{"n_layer": 11, "d_model": 192, "activation": "swiglu", "moe_layers": [0, 1, 2, 3, 4, 5, 6, 7, 8, 9, 10], "router_score": "softmax", "normalize_top_k": true, "balance_loss": 0.00054, "balance_bias": true, "init_std_router": 0.0303, "vocab_size": 8192, "tie_embeddings": true, "lr": 0.00182, "beta2": 0.95, "seq_len": 512}
Below are experts of layer 4 (counted from 0) of a mixture-of-experts language model. Rows are named gate (a neuron's input weights, with its number), up (a neuron's input weights, with its number), down (a neuron's output weights, with its number) and show model dimensions 0-191. Each number is 50 + 10 x the weight over its row's rms, rounded and kept within 0 to 99.
Before each expert's rows: "mostly gets" lists some tokens that are sent to it at least half of the time; "raises" lists some tokens whose logits its average output raises strongly, later layers aside. This comes from a sample of Wikipedia text that the model never trained on.

# expert 16
mostly gets: " A", " M", " O", " U", " C", " E"
raises: "N", "V", "NS", "HA", "L", "UT"
gate4:60 28 59 37 63 59 39 41 36 39 56 40 48 56 50 56 52 56 45 47 43 44 36 66 29 34 57 41 55 42 40 47 39 43 60 54 44 43 45 45 48 39 55 45 36 44 43 63 61 52 71 45 60 67 50 32 45 57 63 31 43 41 57 34 65 30 53 50 44 64 53 51 64 47 50 58 54 38 53 67 46 56 38 44 55 39 55 69 48 41 48 51 34 55 75 51 41 46 60 38 51 30 60 38 40 68 56 43 57 51 50 39 60 30 44 36 57 35 51 35 42 44 57 49 71 41 45 39 49 48 45 28 55 34 38 48 38 38 53 55 61 48 39 56 62 53 32 53 60 64 38 62 46 38 43 49 54 33 65 55 47 51 40 44 54 38 49 41 71 56 48 56 63 37 49 47 66 45 58 58 48 56 54 46 47 54 49 38 54 50 52 54
up4:52 63 53 41 60 39 61 49 46 50 65 44 50 46 57 38 47 44 50 46 49 37 39 45 40 65 55 60 46 37 41 40 38 42 54 60 47 56 31 54 59 52 55 21 48 46 43 45 53 48 66 52 55 64 40 46 42 55 65 63 38 79 47 56 48 47 31 59 61 75 48 54 69 56 53 58 49 42 49 75 51 63 69 57 44 37 48 33 61 49 40 53 38 47 48 47 50 45 38 41 64 60 37 67 43 67 59 33 39 49 54 59 51 60 38 37 54 58 63 63 46 67 61 56 69 55 55 55 55 52 64 41 45 57 59 45 56 40 67 51 49 62 60 43 64 62 59 60 49 54 65 54 44 45 59 45 51 63 53 49 47 60 35 59 39 52 61 48 51 49 60 48 55 49 41 41 55 60 62 41 56 41 61 79 55 50 65 37 48 54 38 37
down4:63 48 41 64 57 43 64 54 54 56 47 39 50 58 37 48 51 36 54 58 58 47 52 49 49 49 44 67 30 57 28 55 47 36 40 52 67 42 62 59 47 63 44 61 53 59 30 46 60 40 49 61 56 44 50 45 67 44 51 55 50 34 52 54 27 50 59 56 44 32 56 42 43 66 48 55 30 49 65 54 61 43 66 50 56 46 54 61 36 55 57 40 42 58 51 48 36 51 59 39 47 61 50 48 72 56 46 44 47 39 43 60 61 55 51 54 42 64 44 59 52 50 68 33 61 48 63 52 61 37 40 81 67 55 37 60 58 46 34 62 52 51 72 44 45 57 41 49 46 49 55 50 38 58 47 55 41 40 48 58 44 32 42 59 44 53 53 65 51 58 61 44 38 54 57 43 53 48 52 33 77 35 49 61 72 73 58 56 47 56 60 41

# expert 3
mostly gets: " member", " daughter", " father", " mother", " result", " wife"
raises: " of", ",", ":", ";", " for", "."
gate7:41 56 37 43 67 45 36 79 53 55 39 57 49 54 53 48 48 52 28 55 49 57 47 49 43 62 61 57 60 54 56 33 40 35 44 46 42 27 65 63 65 41 32 45 58 55 55 38 48 51 54 49 60 43 60 75 54 52 50 58 40 43 52 53 63 69 41 41 57 64 38 36 44 65 45 64 66 38 65 67 57 55 48 50 43 43 42 55 51 33 53 45 48 47 55 58 57 47 46 46 56 61 52 55 46 43 47 42 56 34 65 63 68 59 39 42 53 68 53 34 55 54 59 45 44 53 65 60 57 40 62 35 52 48 57 30 46 49 38 36 66 54 44 48 39 46 47 48 49 50 54 57 49 68 49 49 80 44 55 42 45 48 47 67 48 53 32 54 63 36 51 70 36 52 38 45 44 40 44 52 46 35 72 43 40 58 55 52 57 55 44 37
up7:42 55 30 55 49 36 38 71 40 74 42 38 62 53 48 57 51 47 66 37 40 57 52 50 41 47 40 42 60 37 57 48 40 58 49 51 60 61 45 45 48 35 41 53 44 34 38 52 47 61 75 38 45 70 41 44 36 47 29 59 51 45 34 42 54 52 50 27 46 63 48 38 60 40 45 53 59 60 51 41 55 56 41 50 57 41 43 73 51 52 49 41 56 64 43 53 44 52 65 60 50 48 47 37 45 70 58 45 66 48 52 42 44 41 46 44 52 45 52 50 50 62 53 54 44 57 51 81 52 46 53 38 44 55 57 34 62 40 58 42 60 65 32 65 51 43 43 50 58 51 60 57 56 32 40 33 65 55 57 41 66 41 76 50 53 55 46 39 51 65 37 42 44 53 36 56 29 40 63 54 56 54 48 46 44 51 51 63 64 54 47 54
down7:48 69 38 40 70 29 57 58 53 44 47 46 64 52 46 63 62 44 63 48 59 52 28 46 58 37 42 59 65 51 53 56 52 54 55 43 47 53 55 47 39 44 38 36 47 39 59 45 47 51 66 36 51 54 45 44 43 36 59 64 59 51 45 47 43 67 45 56 43 59 49 42 50 51 60 59 48 53 69 34 82 44 43 43 29 59 54 64 31 41 62 52 58 53 55 55 46 54 59 52 73 38 38 45 65 56 59 63 44 54 58 51 48 63 53 52 47 70 53 38 51 44 37 51 51 71 53 59 60 54 39 63 56 47 49 70 54 38 46 47 53 57 56 36 37 64 43 52 40 66 45 56 40 56 55 54 64 51 35 51 59 43 61 57 51 61 47 46 43 35 68 52 57 45 46 68 67 40 44 56 58 44 30 40 47 45 51 61 72 71 65 52

# expert 46
mostly gets: "T", "F", "M", "D", "G", "C"
raises: ".", "'", " (", "V", "M", "U"
gate5:60 58 39 49 34 72 44 42 52 39 64 53 50 48 52 50 41 38 58 47 55 41 53 51 57 61 54 59 50 41 60 56 57 71 55 60 47 49 49 49 44 50 61 51 43 51 59 66 63 60 42 32 47 34 47 43 44 54 64 65 44 45 30 51 47 52 47 58 46 62 63 51 49 53 36 54 52 65 61 49 38 58 58 73 40 52 56 70 58 51 35 50 62 39 31 44 54 65 44 62 58 55 42 61 63 49 66 64 35 48 45 49 28 60 59 60 60 33 46 60 46 45 35 39 22 52 63 37 40 45 46 62 63 56 57 45 43 37 68 59 32 45 42 48 56 37 41 33 62 42 49 70 56 46 48 53 45 47 42 40 59 58 48 25 47 53 63 61 47 54 41 35 46 49 44 49 53 61 35 67 58 45 45 71 55 43 43 47 54 63 37 54
up5:29 50 44 49 71 54 52 53 49 43 79 60 50 62 49 51 54 63 31 26 64 46 37 57 60 39 29 39 48 53 45 51 58 46 38 51 47 43 61 47 54 45 60 54 47 43 58 48 47 57 40 44 52 40 37 52 48 54 55 43 36 48 43 47 62 34 26 48 45 34 44 56 55 51 55 48 61 52 65 66 40 52 45 47 52 51 45 64 37 40 48 55 55 44 58 38 52 38 46 40 63 40 65 42 44 42 62 62 42 55 33 66 50 48 51 30 50 47 63 24 50 54 45 47 42 43 47 57 56 65 53 62 56 37 48 59 46 42 49 46 62 63 60 52 66 57 45 51 54 53 53 42 54 30 47 37 55 22 37 44 63 43 59 50 48 28 63 60 50 52 47 28 29 52 46 57 53 52 48 56 46 40 48 49 65 38 19 37 47 60 52 56
down5:43 46 49 56 47 44 45 47 40 46 41 49 56 51 42 45 63 50 48 63 61 53 49 34 53 51 41 49 50 46 70 46 42 63 38 42 63 40 54 59 56 48 54 61 52 48 49 42 52 53 46 53 49 53 55 45 46 55 54 40 47 65 61 47 49 49 41 47 25 44 37 60 54 68 59 36 32 48 50 33 55 48 53 33 62 41 60 33 59 46 65 54 51 53 51 31 61 49 39 47 44 53 35 73 61 38 64 33 47 68 44 63 53 55 65 53 43 53 54 52 51 59 43 51 47 51 51 44 44 52 51 58 67 36 42 73 61 57 36 33 72 55 47 52 79 60 67 40 47 36 59 52 51 54 46 27 32 52 40 18 46 53 49 47 33 42 58 39 36 54 45 63 49 32 52 56 60 62 57 56 55 44 27 42 54 49 56 59 41 60 70 49

# expert 40
mostly gets: " Votes", " Army", " %", " Loss", "Scientific", "gress"
raises: " of", "-", "."
gate7:51 42 39 58 60 49 42 48 57 49 66 45 52 39 56 33 50 43 49 45 56 61 54 57 43 62 58 53 50 62 34 50 48 49 51 25 51 78 63 61 53 40 43 52 39 37 49 60 48 52 46 60 49 50 30 45 50 65 40 47 44 41 53 65 50 57 37 47 48 63 38 56 54 43 52 61 40 62 40 64 55 46 39 36 57 37 60 49 72 58 47 60 56 59 52 56 60 42 61 56 44 26 43 44 60 52 55 32 52 42 61 51 38 58 54 33 57 56 66 48 56 52 42 57 42 23 66 41 53 51 59 54 51 45 49 58 49 67 46 46 38 31 67 40 41 56 56 61 44 56 45 50 47 60 54 75 48 66 32 53 50 27 54 61 40 55 43 55 57 33 57 49 26 46 34 40 30 50 43 52 54 32 67 42 51 51 62 57 66 50 66 49
up7:38 50 44 45 50 53 42 42 54 43 63 43 42 60 52 56 54 52 48 42 44 40 57 50 45 46 67 49 37 57 55 50 50 67 66 48 52 49 39 59 24 43 71 43 51 59 71 60 38 58 51 53 58 67 51 45 41 35 37 51 40 63 45 65 57 36 48 43 59 48 54 42 45 53 45 56 57 56 61 67 41 32 53 52 65 43 41 44 35 49 41 39 35 53 63 50 55 57 49 67 34 51 37 48 59 60 37 35 41 69 69 59 35 53 41 54 31 38 56 73 47 52 38 53 56 44 53 69 35 45 41 27 53 36 50 47 66 36 36 59 64 50 52 39 60 67 62 60 43 51 48 32 42 56 57 35 62 51 66 31 59 44 60 37 40 53 57 35 56 59 42 52 51 50 60 49 39 42 42 44 55 43 54 40 52 42 52 47 42 32 39 53
down7:64 61 63 54 54 57 47 31 39 60 48 59 46 38 51 42 49 55 38 58 43 41 44 28 53 53 54 54 35 55 50 51 55 44 61 61 54 55 41 47 46 54 56 38 59 28 52 52 45 49 57 46 57 30 60 55 42 60 47 56 49 72 37 51 33 45 59 32 55 52 61 74 48 34 39 46 55 48 36 40 43 46 51 45 69 51 45 47 42 81 45 58 56 55 58 34 42 56 45 45 44 54 45 70 58 46 56 47 55 50 50 29 51 46 43 48 65 67 45 29 33 50 49 59 54 37 40 49 43 55 65 54 54 42 44 49 67 46 56 47 33 39 41 54 47 59 44 48 49 45 44 55 68 51 71 55 62 62 43 44 42 63 41 58 55 42 38 43 71 64 38 45 45 67 61 78 49 68 73 50 50 64 57 62 43 49 42 54 45 48 47 51